Below are experts of layer 5 (counted from 0) of a mixture-of-experts language model. Rows are named router (the router's row for the expert), up (a neuron's input weights, with its number) and show model dimensions 0-255. Each number is 50 + 15 x the weight over its row's rms, rounded and kept within 0 to 99.
After each expert's rows: a language model's description of what the expert responds to. This comes from a sample of Wikipedia text that the model never trained on.

# expert 2
router:61 47 48 33 55 26 48 74 57 72 48 46 39 49 49 56 67 60 36 59 52 52 41 45 14 33 28 78 17 35 13 71 52 57 62 40 53 62 69 85 23 54 56 36 32 39 65 53 41 53 44 71 59 58 30 44 41 57 79 16 23 54 63 31 28 51 64 51 52 50 44 67 47 55 38 64 45 48 41 50 54 43 35 50 31 36 35 45 32 46 33 34 47 29 68 65 64 16 42 61 47 59 70 37 46 60 47 47 46 49 60 47 58 68 14 57 39 56 61 67 59 73 63 50 67 67 44 50 44 43 60 63 58 44 22 72 52 34 70 43 58 38 71 50 54 34 37 58 51 59 72 53 62 35 33 36 42 53 42 58 99 15 61 69 47 72 34 54 51 50 49 32 48 52 30 66 53 55 76 31 60 49 49 63 06 49 46 54 60 70 51 50 61 31 67 56 58 45 46 45 66 61 47 73 49 32 76 66 28 61 43 40 55 46 46 29 61 81 52 20 43 21 54 39 49 65 80 49 66 38 36 59 45 54 56 73 71 74 49 43 65 77 48 55 39 57 23 64 46 30 55 58 40 45 75 62
up0:54 50 52 44 69 64 46 60 35 49 61 47 27 70 50 59 45 49 86 17 60 59 42 60 62 53 49 44 47 53 34 51 65 50 39 55 80 73 48 37 65 33 46 49 45 70 25 99 33 46 44 60 57 51 66 36 74 43 54 43 61 46 60 44 66 73 42 52 30 31 50 48 45 41 61 79 55 31 59 69 52 63 50 51 23 42 33 27 61 38 44 65 49 40 63 28 47 76 69 26 16 43 61 43 69 68 29 49 34 72 46 28 66 32 46 34 17 40 54 46 43 37 36 38 47 47 42 66 29 48 52 67 43 89 70 65 48 51 49 39 44 44 64 53 44 25 36 60 45 56 43 67 50 51 72 26 27 29 49 65 55 53 53 63 68 40 44 33 31 30 47 40 48 46 46 51 54 51 49 56 47 64 53 58 45 45 66 59 47 69 52 64 74 50 44 72 65 31 74 61 61 54 59 52 61 44 38 39 73 55 55 91 73 68 56 24 52 55 20 34 25 27 79 50 85 40 63 24 55 60 44 73 46 45 68 54 64 57 49 58 47 37 39 31 68 33 55 53 43 99 48 54 39 34 68 28
It responds to: Table cell separators

# expert 16
router:59 38 48 45 65 70 27 39 49 77 59 59 40 74 85 58 55 69 43 53 38 61 53 54 33 34 57 63 37 41 15 66 65 44 52 78 40 58 71 56 27 53 63 37 81 33 30 53 47 56 31 41 70 43 51 43 61 57 35 32 60 57 45 42 39 60 67 81 55 47 55 68 61 49 42 66 34 49 38 28 34 48 41 55 39 76 47 77 03 16 48 48 33 38 35 52 56 37 38 37 35 67 61 62 32 43 42 17 32 57 48 54 41 48 30 29 36 68 53 74 51 54 58 16 37 53 51 39 49 63 34 31 59 47 42 54 64 40 73 71 67 27 46 58 48 28 33 33 63 35 51 63 77 57 20 49 64 73 79 61 57 31 58 60 36 65 40 20 58 42 15 34 26 71 26 56 65 55 81 60 42 64 37 66 41 48 36 47 75 57 48 29 49 36 64 55 56 42 61 56 54 50 52 55 41 56 62 61 35 57 74 57 75 52 50 39 54 89 39 28 55 34 69 24 36 55 62 36 64 52 46 51 62 43 31 47 73 46 85 60 66 52 56 47 33 24 37 53 54 37 50 50 43 55 60 59
up0:45 48 36 49 55 47 45 34 49 50 49 59 50 65 57 43 37 21 27 71 56 43 45 66 34 49 49 45 35 59 34 58 50 59 54 57 53 22 67 54 36 63 41 42 51 42 79 50 14 65 68 24 80 40 67 44 67 49 51 45 70 54 47 57 67 84 70 35 58 50 19 52 61 60 46 34 48 50 40 13 43 68 54 44 63 51 21 54 63 33 18 58 67 34 54 62 47 41 62 30 69 39 67 41 38 29 40 38 40 56 31 50 00 50 56 47 31 66 47 66 68 51 65 53 63 63 85 33 52 52 69 26 35 47 60 63 62 50 56 55 41 49 24 63 58 29 33 89 60 34 37 73 58 35 60 65 55 47 63 46 62 31 32 66 42 67 53 52 53 51 46 40 54 53 50 60 54 42 25 69 26 36 43 56 52 55 50 36 51 64 51 51 55 19 54 30 54 57 52 53 55 52 46 31 75 50 55 58 73 33 36 35 48 19 54 68 20 37 39 41 71 33 38 53 46 52 48 57 41 37 37 64 84 16 76 40 95 55 89 50 48 49 29 48 68 54 63 51 56 37 52 61 47 47 77 69
It responds to: Copulas and prepositions

# expert 50
router:45 43 44 49 59 54 41 76 53 73 42 48 61 99 61 47 63 35 47 36 51 69 42 48 47 00 22 46 30 52 21 49 77 54 69 63 65 49 54 73 47 64 58 41 45 55 44 49 51 61 47 51 68 62 64 28 52 61 57 23 54 35 42 46 55 72 66 45 45 59 44 57 23 83 56 68 28 48 29 58 57 38 42 41 49 52 77 50 46 13 58 34 36 47 66 61 88 32 47 30 42 76 74 40 53 59 58 38 34 55 50 47 37 45 41 46 45 48 54 30 51 59 76 42 47 60 30 48 24 59 61 55 34 52 57 89 45 50 70 48 53 36 60 53 36 41 57 38 33 47 82 36 75 57 27 53 35 80 50 60 63 17 64 52 40 74 38 43 55 55 40 30 30 68 41 49 53 43 59 30 49 40 66 42 51 58 48 58 67 75 63 38 76 39 55 53 52 57 62 36 62 73 51 44 61 17 75 62 42 49 77 39 59 32 38 49 30 54 45 39 48 29 60 33 43 50 76 51 62 36 63 54 16 20 45 57 60 56 66 56 67 60 45 62 31 36 25 49 53 47 63 54 38 76 74 80
up0:39 27 58 58 49 33 38 69 79 48 48 53 45 67 73 48 83 55 29 34 56 50 35 55 48 33 10 43 45 69 40 38 63 65 24 54 60 77 66 67 51 39 66 35 41 71 30 42 54 54 55 56 50 54 62 36 25 67 62 47 32 37 42 45 42 66 60 25 65 69 47 74 73 65 55 70 49 55 45 39 56 45 53 46 44 64 56 41 38 31 52 52 40 45 38 47 67 37 64 57 54 41 61 55 52 42 00 68 66 53 51 58 36 52 60 35 62 55 30 58 51 47 39 44 42 53 34 78 44 61 54 70 40 47 65 67 51 45 61 43 55 45 43 19 40 55 36 68 47 77 24 50 61 64 33 57 36 63 50 52 71 62 26 64 48 61 48 47 49 56 44 41 54 48 53 32 66 52 48 42 32 74 53 60 52 64 45 63 52 70 16 66 43 38 54 68 43 37 56 39 49 42 33 37 48 68 64 85 55 61 36 94 52 61 43 77 45 49 36 20 45 22 83 54 50 24 35 40 42 48 21 36 59 55 38 40 50 61 70 56 40 61 90 07 41 53 53 58 92 52 36 77 41 68 79 68
It responds to: Line-start list elements

# expert 3
router:50 34 44 56 71 55 21 45 30 63 61 66 41 75 59 23 36 59 54 47 71 75 20 67 54 43 26 53 22 34 05 55 55 57 43 72 42 62 72 66 44 59 56 49 59 34 44 64 39 61 60 36 70 58 45 25 47 54 62 24 48 49 45 57 50 48 51 30 44 48 37 75 54 40 62 75 28 32 40 55 31 73 46 46 37 50 54 55 49 05 48 74 60 41 47 50 66 40 53 47 35 42 44 40 32 63 49 33 22 65 60 67 17 70 42 32 31 57 61 77 63 37 63 32 57 64 71 56 38 52 41 48 43 56 41 53 58 46 75 75 66 36 44 42 50 08 38 51 58 41 61 60 52 39 39 51 40 47 55 66 62 53 55 48 52 67 40 18 65 73 46 47 50 66 34 79 58 52 47 43 49 52 51 46 47 69 40 68 70 60 35 44 67 57 52 50 73 31 57 44 40 70 47 59 67 42 40 65 14 43 75 55 63 54 40 36 47 76 21 23 52 48 67 35 55 92 85 31 68 38 61 50 44 10 49 52 57 68 74 48 57 58 40 33 54 33 25 52 68 47 46 55 23 53 49 35
up0:39 70 59 37 31 56 48 71 73 47 37 21 32 62 55 62 44 64 61 66 67 28 54 31 31 65 43 31 35 46 48 48 49 51 76 63 55 38 59 40 43 74 80 52 50 56 48 80 38 44 67 42 58 44 17 33 62 44 62 51 39 40 53 36 59 28 54 25 53 52 50 53 42 50 55 74 51 53 38 28 20 63 59 35 26 43 37 51 07 51 62 69 55 32 44 60 57 26 40 83 65 58 59 49 30 39 58 53 47 52 24 58 72 68 41 64 35 34 46 65 21 86 63 76 44 47 60 68 40 34 32 60 33 33 32 62 49 54 35 41 44 29 50 43 62 26 31 57 43 68 47 82 39 18 62 43 46 55 27 71 52 64 51 55 64 65 57 36 41 52 28 49 43 62 54 56 60 32 42 56 58 49 66 44 22 57 64 45 56 59 64 41 65 23 47 58 71 37 39 59 58 52 58 63 63 46 43 54 28 66 47 52 15 61 51 57 67 57 67 35 22 58 29 35 41 80 70 76 61 31 57 19 57 50 54 43 87 67 65 45 49 53 52 36 46 43 24 75 42 46 51 78 29 30 72 44
It responds to: Sentence-opening words

# expert 56
router:69 52 46 56 61 29 55 72 74 74 37 61 63 60 89 42 66 68 52 55 50 67 49 32 24 44 34 61 15 37 26 65 72 69 50 68 66 56 52 61 33 71 67 38 44 57 59 78 30 62 42 45 41 36 47 56 52 54 63 17 39 56 51 46 38 34 66 53 49 45 44 44 47 59 46 56 56 68 36 27 13 29 39 30 29 50 50 57 39 27 49 42 58 51 75 61 70 20 51 62 54 47 57 47 55 42 56 22 46 65 25 60 50 64 31 48 41 89 71 69 63 51 61 66 38 72 53 48 50 47 40 53 36 28 45 81 54 53 53 68 61 45 63 47 54 30 54 57 39 64 62 39 69 43 35 32 48 41 45 44 64 42 52 52 43 52 36 10 34 42 40 28 19 53 46 64 51 52 76 16 47 43 41 70 41 66 69 55 43 57 64 57 56 39 43 45 51 38 79 46 86 50 60 72 68 41 41 56 20 68 50 35 64 18 51 42 74 52 55 25 47 26 51 20 50 52 69 40 53 24 66 50 63 41 56 50 60 74 70 50 67 55 46 43 18 43 42 79 62 67 75 44 24 60 51 50
up0:51 50 51 70 53 40 56 58 62 43 56 47 19 53 28 64 44 52 47 42 35 54 27 47 17 49 66 42 46 16 38 52 45 72 52 69 45 42 65 66 45 66 47 35 56 43 39 60 52 47 60 39 59 41 35 66 56 56 50 48 37 38 59 59 56 52 70 54 45 46 55 37 57 50 54 33 26 62 42 55 34 50 17 29 75 47 43 57 37 64 71 45 64 52 44 52 86 59 55 52 63 60 41 56 30 37 54 51 52 65 57 64 42 63 51 22 48 44 33 38 48 72 54 33 58 55 56 59 40 20 34 31 60 36 21 74 66 42 56 35 50 42 42 27 22 55 22 44 71 60 19 31 37 21 40 57 43 80 57 57 68 69 10 55 48 35 42 39 52 63 68 47 92 53 53 29 37 55 74 45 61 51 43 62 48 67 47 29 62 60 46 77 53 31 33 44 28 29 51 53 51 56 41 56 64 44 48 55 00 38 74 61 65 73 47 70 46 57 34 58 89 69 52 46 47 32 69 49 48 33 62 55 75 46 25 24 64 44 77 38 60 61 52 74 56 72 54 46 61 05 52 57 35 75 73 51
It responds to: Month names

# expert 45
router:77 27 46 71 63 46 50 47 57 65 34 57 36 56 71 80 35 82 39 44 74 56 18 39 35 43 44 52 53 46 27 62 50 65 58 94 57 62 53 65 33 65 67 23 30 43 36 52 36 43 59 47 70 52 46 47 51 51 45 39 22 31 50 41 46 51 51 39 70 84 61 77 64 60 34 80 40 48 50 44 34 36 26 42 50 65 51 61 48 44 40 66 58 43 59 38 69 35 45 24 48 56 80 25 47 37 52 45 46 51 33 34 46 73 32 31 29 52 46 70 65 51 77 67 52 74 39 60 49 40 58 40 66 27 53 53 61 50 75 60 69 39 59 19 48 37 38 70 48 55 61 54 73 44 29 23 48 51 22 54 61 26 52 41 52 49 33 46 50 49 50 13 25 91 28 67 42 48 69 41 73 34 51 48 27 49 66 51 58 54 40 41 76 46 69 40 57 33 35 52 53 69 32 74 54 22 50 53 19 36 59 59 40 48 49 59 32 92 54 44 33 51 64 27 71 59 69 52 53 50 49 42 63 40 42 46 60 63 54 38 62 47 40 27 56 64 22 71 61 46 57 50 33 50 28 64
up0:26 27 54 55 62 52 54 74 49 71 50 60 37 52 55 41 57 59 56 43 56 47 43 47 40 58 44 58 48 40 42 68 85 49 26 81 62 37 40 45 28 76 28 56 55 52 53 40 64 61 21 76 55 56 48 59 61 39 58 42 35 70 34 11 41 46 55 46 30 67 42 58 69 55 50 31 19 32 47 24 70 43 46 36 69 72 53 49 46 46 47 46 49 32 59 39 58 45 58 39 38 29 65 46 40 33 74 45 45 29 28 43 60 73 46 79 55 43 52 53 80 46 58 22 48 73 23 44 55 66 29 28 30 58 45 48 35 48 47 49 54 68 50 47 50 41 50 86 21 67 47 74 42 24 72 29 59 63 66 71 32 63 58 86 54 62 51 28 41 59 45 38 56 62 40 48 36 40 37 38 53 64 72 41 29 41 74 60 51 67 65 11 49 47 48 47 78 44 54 41 58 44 29 68 45 22 59 47 26 53 53 27 78 41 56 42 48 57 61 41 18 49 48 40 29 58 77 59 59 64 71 57 66 66 41 48 66 92 39 55 62 47 36 49 47 46 26 49 57 30 24 71 64 48 60 80
It responds to: Derivational word endings

# expert 35
router:68 31 48 43 74 43 41 69 38 69 38 46 57 68 57 37 49 61 47 42 55 48 43 35 37 18 25 47 35 57 04 71 57 59 52 70 48 66 51 99 48 60 56 48 53 49 42 53 54 55 52 47 67 63 55 26 56 52 70 16 56 47 64 37 61 58 56 52 47 45 40 59 62 67 52 69 53 50 45 63 41 53 17 47 55 41 50 57 43 10 46 55 61 50 43 55 96 39 60 33 52 64 78 29 35 58 21 25 52 47 42 48 29 53 49 41 51 49 40 50 52 80 62 33 50 69 38 52 35 30 31 37 25 47 54 74 38 53 66 40 44 28 68 51 43 28 29 54 47 28 62 45 69 35 32 59 25 47 40 67 82 23 41 48 49 68 30 39 34 53 50 38 50 68 31 70 65 62 73 58 47 63 45 56 52 78 47 68 66 73 38 52 53 40 58 57 33 61 76 41 69 57 43 51 57 15 82 59 36 59 52 56 46 69 43 61 58 53 37 54 62 38 61 34 60 51 92 36 47 48 45 56 46 24 45 53 64 71 91 60 52 48 59 39 48 52 23 68 72 45 38 55 26 75 59 62
up0:37 32 65 34 26 56 26 65 34 65 55 68 68 51 42 62 40 39 42 72 82 40 45 82 35 33 28 63 56 61 44 37 53 71 74 54 63 24 59 52 52 63 43 31 47 43 35 50 54 64 44 18 42 73 49 35 53 45 68 40 58 50 54 59 54 60 58 41 35 45 48 55 34 35 63 54 59 27 53 51 42 63 59 53 67 52 13 36 85 37 37 50 60 53 40 67 60 44 61 48 61 55 62 65 37 47 55 29 47 66 62 44 38 42 42 34 41 48 29 51 47 71 71 53 56 45 54 71 43 41 37 22 60 62 47 78 29 45 75 39 43 40 29 28 48 56 35 35 66 29 42 16 52 15 34 48 51 38 54 50 55 59 32 35 42 60 41 48 49 70 31 57 50 48 44 66 70 40 41 59 45 33 21 92 52 71 55 46 41 70 44 56 48 27 46 53 58 51 79 59 68 55 53 56 85 43 89 64 30 50 77 44 29 48 34 51 46 72 42 45 46 52 76 29 33 67 55 63 53 50 50 58 14 49 48 53 74 55 55 72 87 45 45 33 53 54 22 25 51 57 45 77 33 77 65 12
It responds to: Infobox fields and values

# expert 59
router:48 55 44 40 50 57 51 58 51 72 46 59 64 59 35 61 75 55 53 62 61 62 33 43 22 44 41 75 24 38 25 61 76 57 59 38 45 57 79 70 31 66 75 22 49 39 45 68 61 61 55 46 49 51 57 52 46 60 31 26 30 32 79 34 38 34 57 72 54 50 49 63 55 53 43 61 36 67 43 50 54 32 56 39 42 66 42 72 45 43 50 58 60 33 68 66 57 17 40 36 37 71 57 32 43 30 49 60 32 52 60 56 41 58 10 40 35 72 53 65 67 80 82 54 77 71 48 39 39 52 18 50 40 32 40 80 58 36 76 52 59 56 59 43 63 40 41 68 55 66 52 54 57 33 28 35 47 48 39 57 74 32 67 67 51 61 19 54 56 50 11 28 49 37 19 80 47 56 57 44 73 52 61 44 23 55 53 48 92 52 39 34 48 43 65 39 79 41 63 48 38 42 67 68 58 54 64 47 14 40 51 45 65 54 46 51 67 54 49 35 56 17 80 19 49 72 65 42 54 64 61 41 68 41 63 72 66 66 50 41 82 67 46 50 30 31 38 59 44 51 39 41 43 36 55 51
up0:60 63 52 32 58 24 42 22 51 49 52 59 48 36 47 81 88 70 33 59 41 59 59 57 50 59 70 58 42 25 49 50 82 54 51 54 47 50 27 64 36 37 59 36 74 63 64 62 46 66 48 61 34 57 59 34 65 56 61 71 36 65 81 43 34 39 73 67 54 53 64 38 35 60 54 47 06 55 87 25 48 19 43 56 29 48 72 64 38 57 57 48 43 59 50 34 40 58 32 20 29 62 52 53 46 52 73 55 51 30 51 59 56 64 16 66 37 55 62 47 55 39 53 65 38 44 09 49 80 64 28 54 64 26 35 57 66 31 67 42 49 61 76 46 62 42 59 42 64 81 73 59 34 40 45 34 62 20 44 64 81 37 78 54 61 42 28 44 16 51 38 40 55 54 29 42 17 56 47 48 49 71 63 46 20 30 51 39 63 86 54 45 60 52 72 50 59 31 37 38 40 61 62 48 41 63 45 41 64 57 66 50 43 75 58 69 78 74 49 46 43 54 37 42 73 45 62 50 46 56 66 41 57 55 37 75 53 59 28 32 54 59 42 42 42 39 48 44 48 49 24 63 53 58 55 32
It responds to: Table cell ends and modals

# expert 39
router:59 59 41 46 58 45 35 48 75 62 58 54 66 68 61 50 73 60 51 51 45 63 38 55 57 42 43 31 45 23 40 74 56 59 53 94 49 46 55 63 16 41 66 25 39 41 47 60 39 59 64 50 34 54 69 55 45 56 40 34 23 43 59 29 39 69 64 66 68 63 47 47 38 79 58 78 30 36 60 54 47 19 58 43 47 41 50 57 46 23 63 48 61 54 41 52 62 45 54 32 43 59 74 38 65 53 65 41 34 36 45 33 44 57 33 57 53 71 55 51 55 74 77 53 48 62 44 36 36 39 52 28 52 52 42 69 71 44 92 43 50 40 37 30 31 34 24 62 56 54 47 63 56 57 08 25 41 47 45 48 65 35 70 49 30 66 33 65 62 45 21 03 36 58 35 81 31 31 31 35 35 58 41 46 17 66 61 67 83 64 44 47 70 37 60 44 39 45 63 53 44 45 33 76 82 40 61 55 27 27 53 42 45 35 38 42 57 56 55 41 45 37 74 32 39 80 64 54 73 54 65 47 68 22 45 35 72 66 60 65 87 54 50 51 31 44 45 54 67 40 51 39 34 69 44 46
up0:36 43 46 55 58 57 31 76 31 51 44 51 54 65 38 49 70 34 59 87 57 39 30 55 44 49 46 48 46 56 46 42 35 55 41 49 53 54 66 58 39 57 61 63 50 34 41 71 59 45 62 39 40 36 61 54 56 50 55 51 42 48 56 65 57 29 56 68 54 53 39 46 27 69 52 48 75 33 68 52 24 41 67 35 75 51 39 39 15 42 62 70 94 31 43 58 49 44 40 59 62 65 53 50 33 27 59 56 74 45 27 67 77 32 46 53 40 57 30 58 34 39 70 50 45 54 66 70 51 22 69 57 50 55 48 34 91 72 54 72 50 44 44 44 44 39 66 44 51 35 44 48 31 64 47 49 57 55 69 60 55 55 53 34 28 42 47 48 79 76 62 51 80 28 51 49 44 23 69 42 45 08 27 41 02 59 44 79 50 43 46 34 62 31 69 57 89 36 48 62 81 76 61 75 51 34 43 68 28 33 59 63 45 80 56 67 50 57 34 42 49 29 40 27 39 62 75 43 76 68 75 53 55 15 47 63 40 29 48 48 62 57 73 39 50 26 46 28 33 54 56 54 43 62 61 56
It responds to: Standalone space tokens

# expert 38
router:48 56 53 46 57 55 44 73 53 80 52 49 70 80 79 45 65 42 54 35 50 59 37 52 56 34 24 50 31 34 07 57 65 61 50 64 51 45 82 91 37 69 38 26 64 36 36 58 49 69 67 39 31 43 85 28 50 55 57 21 52 39 45 37 61 62 66 52 53 52 40 68 37 63 61 71 31 40 36 55 42 35 32 39 55 46 60 34 46 25 63 53 35 41 76 58 62 46 69 54 33 62 69 25 53 42 59 24 49 76 51 53 50 39 33 40 41 55 52 44 51 54 66 30 68 51 58 51 18 31 52 50 38 59 60 95 49 47 57 59 71 42 47 45 35 39 36 55 31 62 57 37 61 71 35 54 23 56 55 75 61 21 51 44 30 68 40 50 67 49 39 36 25 62 48 53 58 39 53 30 37 60 56 45 29 59 64 31 60 68 51 52 59 43 54 54 62 19 61 27 77 72 58 62 47 24 57 66 41 55 45 35 52 43 53 67 35 65 43 14 66 15 60 42 60 54 67 35 61 43 66 49 48 29 56 81 84 62 71 70 60 63 62 50 28 23 58 41 37 48 53 40 33 74 58 61
up5:24 41 47 42 64 26 46 41 53 57 42 58 54 58 52 24 57 37 43 73 40 85 38 40 56 46 17 70 20 51 45 47 60 64 63 63 46 56 71 60 48 65 19 12 51 40 42 60 50 63 42 45 49 52 41 49 23 55 60 36 43 43 43 40 58 56 65 31 44 67 59 55 61 55 46 73 46 48 53 69 41 45 65 56 45 47 85 33 39 48 43 69 67 78 28 37 72 34 50 31 43 51 66 57 65 36 25 21 53 69 60 74 53 31 44 38 46 56 34 55 48 43 49 50 74 56 63 22 27 56 65 45 37 57 32 59 33 50 74 25 50 48 14 56 30 53 41 69 60 43 76 56 36 56 52 71 42 65 62 52 53 42 57 60 59 67 45 35 67 43 59 31 64 41 42 50 22 50 54 40 17 63 61 48 42 35 24 54 48 32 29 47 71 63 79 43 54 42 55 31 72 68 29 40 58 23 56 75 80 71 45 27 32 85 66 66 39 50 42 57 63 66 38 46 80 62 69 26 54 62 59 46 36 45 40 39 59 71 46 72 41 66 81 51 22 31 55 36 33 14 50 66 50 45 61 42
It responds to: List dashes and initials

# expert 42
router:50 41 46 60 53 43 59 62 61 69 63 47 64 66 50 45 57 74 49 46 49 48 29 48 49 36 49 36 25 30 29 71 68 63 47 76 48 54 57 72 07 68 67 31 44 43 30 53 33 77 76 55 47 49 60 36 52 59 60 39 35 43 72 34 39 70 57 36 61 66 51 59 45 56 29 63 30 43 48 41 42 36 37 47 56 48 68 58 34 20 54 53 69 58 49 72 45 55 61 44 38 45 71 35 45 53 64 11 26 40 60 23 33 56 30 43 64 63 60 58 48 51 58 68 38 69 33 51 30 43 42 40 68 37 37 65 65 57 78 47 62 33 67 53 45 42 46 58 60 55 77 70 55 61 03 23 45 54 28 77 67 27 58 55 60 54 30 70 30 36 16 12 29 56 47 73 57 38 47 38 28 62 51 37 23 50 75 56 57 45 39 37 65 42 78 58 52 35 46 37 41 64 59 63 54 34 56 42 41 19 64 20 50 52 60 83 47 67 63 45 42 24 81 38 38 76 54 34 73 57 48 55 50 53 52 39 61 69 53 65 76 63 72 31 38 47 48 70 76 39 56 46 46 63 44 59
up5:57 49 63 70 65 57 41 52 54 34 64 40 39 56 55 46 31 49 46 51 46 51 43 42 69 35 31 44 06 29 32 65 56 73 63 67 40 40 60 56 24 55 64 26 84 51 46 48 53 42 64 43 77 58 47 41 34 73 55 45 41 74 55 70 58 24 68 78 48 38 41 46 41 66 62 99 60 50 52 61 37 57 18 33 63 43 41 55 46 39 43 43 69 62 68 74 58 59 55 32 40 61 42 61 31 37 47 34 69 63 41 80 55 46 36 34 34 54 26 65 14 42 64 64 53 54 61 69 29 50 64 48 51 50 33 57 68 49 55 54 45 42 49 23 47 46 40 42 63 52 56 40 67 45 29 52 30 42 73 28 40 58 75 62 43 50 50 39 63 81 70 41 39 36 34 57 47 48 36 40 44 47 56 48 43 53 33 38 53 74 43 58 47 42 62 74 54 30 69 57 62 56 14 72 58 20 41 09 41 48 57 43 61 31 31 20 61 53 69 60 06 40 60 30 59 81 39 40 53 40 47 31 64 49 42 40 55 22 41 42 70 47 49 65 21 20 52 76 23 59 47 35 43 60 50 38
It responds to: Sentence-ending punctuation and spaces

# expert 51
router:51 47 53 52 56 68 33 68 66 62 33 43 50 78 58 54 56 21 49 50 91 54 23 30 40 26 18 75 36 72 09 58 69 54 50 61 77 35 79 59 40 59 71 40 56 22 31 51 56 50 58 72 46 50 45 52 60 57 65 32 36 59 63 61 61 53 72 51 52 38 47 46 39 70 40 72 33 49 46 58 66 37 46 35 49 64 78 45 42 38 32 68 63 49 56 52 62 48 38 29 47 49 59 59 28 21 52 54 31 59 57 59 34 67 20 48 41 60 41 53 65 51 85 56 86 53 57 51 41 92 30 37 42 56 51 65 57 56 77 70 58 25 31 66 48 32 26 46 32 45 53 33 58 56 33 39 61 44 54 51 45 40 56 64 50 73 30 29 71 50 30 29 24 49 32 43 60 32 44 32 68 74 80 58 21 48 54 61 56 35 40 34 69 40 49 67 65 53 76 48 35 69 61 72 72 38 73 46 39 34 56 46 61 44 46 37 56 62 50 27 39 49 63 34 59 75 62 39 60 57 80 47 56 38 41 35 60 56 66 58 69 52 45 51 46 29 26 46 55 27 26 52 48 52 64 36
up0:49 58 40 51 13 54 56 67 60 71 62 54 55 52 62 54 56 73 61 51 33 38 12 28 27 50 63 16 43 39 20 53 41 41 49 55 53 78 52 44 36 72 51 59 26 50 63 56 55 48 73 50 45 55 41 33 54 67 52 57 60 36 55 17 57 11 66 37 69 45 49 25 58 56 50 33 48 47 65 68 48 40 43 63 32 53 62 56 24 51 66 53 62 30 43 49 53 51 41 43 45 45 34 58 47 44 58 45 46 72 58 82 47 52 47 64 44 49 30 62 40 72 77 53 52 67 61 30 59 33 17 73 46 08 56 48 32 26 29 44 57 44 44 52 40 33 45 59 28 61 53 55 48 37 37 52 49 49 83 87 45 44 74 61 48 61 56 25 59 56 71 43 64 65 48 69 31 16 75 57 45 50 57 31 22 46 43 46 51 61 72 32 28 61 70 62 73 00 89 48 55 70 56 19 38 41 54 70 45 42 29 33 49 44 53 57 41 52 49 53 52 51 51 31 38 83 52 33 61 30 80 57 53 57 57 72 56 57 45 57 60 24 72 58 53 38 63 65 65 47 52 41 58 64 49 48
It responds to: Biographical career verbs

# expert 8
router:58 52 38 66 66 27 53 51 42 72 50 57 83 79 73 39 53 53 58 46 59 74 50 32 44 37 26 41 39 41 19 75 75 61 43 61 49 50 64 90 50 64 47 29 70 59 53 44 30 62 64 32 44 39 45 65 45 57 55 29 43 30 53 46 48 43 59 59 47 48 53 48 51 40 41 67 53 59 44 38 56 44 34 44 47 67 55 58 55 17 52 43 63 41 48 65 83 21 34 22 46 74 54 49 43 51 58 46 45 61 67 41 53 60 40 48 15 83 74 42 55 54 63 59 66 69 62 32 29 59 33 48 43 57 12 87 50 57 79 69 46 42 61 52 42 35 31 36 29 47 52 27 67 43 32 26 39 36 51 62 83 25 56 68 54 59 22 25 42 50 27 05 33 39 24 67 46 62 58 51 49 66 63 61 47 28 54 43 67 48 41 56 61 57 25 63 51 63 66 51 54 50 41 50 64 39 50 33 41 63 46 69 46 35 55 49 73 61 42 31 44 44 85 23 46 65 67 43 56 37 63 46 36 35 37 73 63 58 86 56 59 48 54 53 19 39 43 52 59 55 52 32 16 63 68 41
up0:33 20 52 68 77 61 59 46 87 54 58 40 64 56 50 61 49 65 42 39 49 48 43 71 54 43 36 35 74 09 51 69 34 45 18 51 72 46 50 41 51 33 62 38 43 24 25 44 35 48 09 33 40 37 33 65 62 55 44 46 30 37 42 41 16 81 76 44 65 72 63 55 46 65 61 71 32 57 61 72 59 50 69 53 57 67 63 58 50 42 64 47 51 58 31 58 26 33 45 40 40 41 57 40 99 55 46 35 31 71 42 78 41 52 45 40 32 77 64 45 27 60 51 63 50 68 53 46 46 47 34 34 77 64 39 40 66 36 56 54 51 44 53 54 16 43 20 37 16 61 68 63 30 58 18 54 30 69 27 49 67 54 70 41 51 53 43 40 50 50 13 57 44 84 55 53 66 53 36 52 31 57 59 68 56 48 48 63 64 52 57 62 33 47 82 67 54 54 59 54 46 54 53 44 70 48 52 50 64 71 52 55 60 48 54 34 62 35 55 51 68 36 67 82 56 61 58 38 66 41 89 38 65 33 44 51 51 58 61 51 62 62 56 27 37 43 29 45 62 25 48 64 55 51 45 46
It responds to: Coordinate and abbreviation letters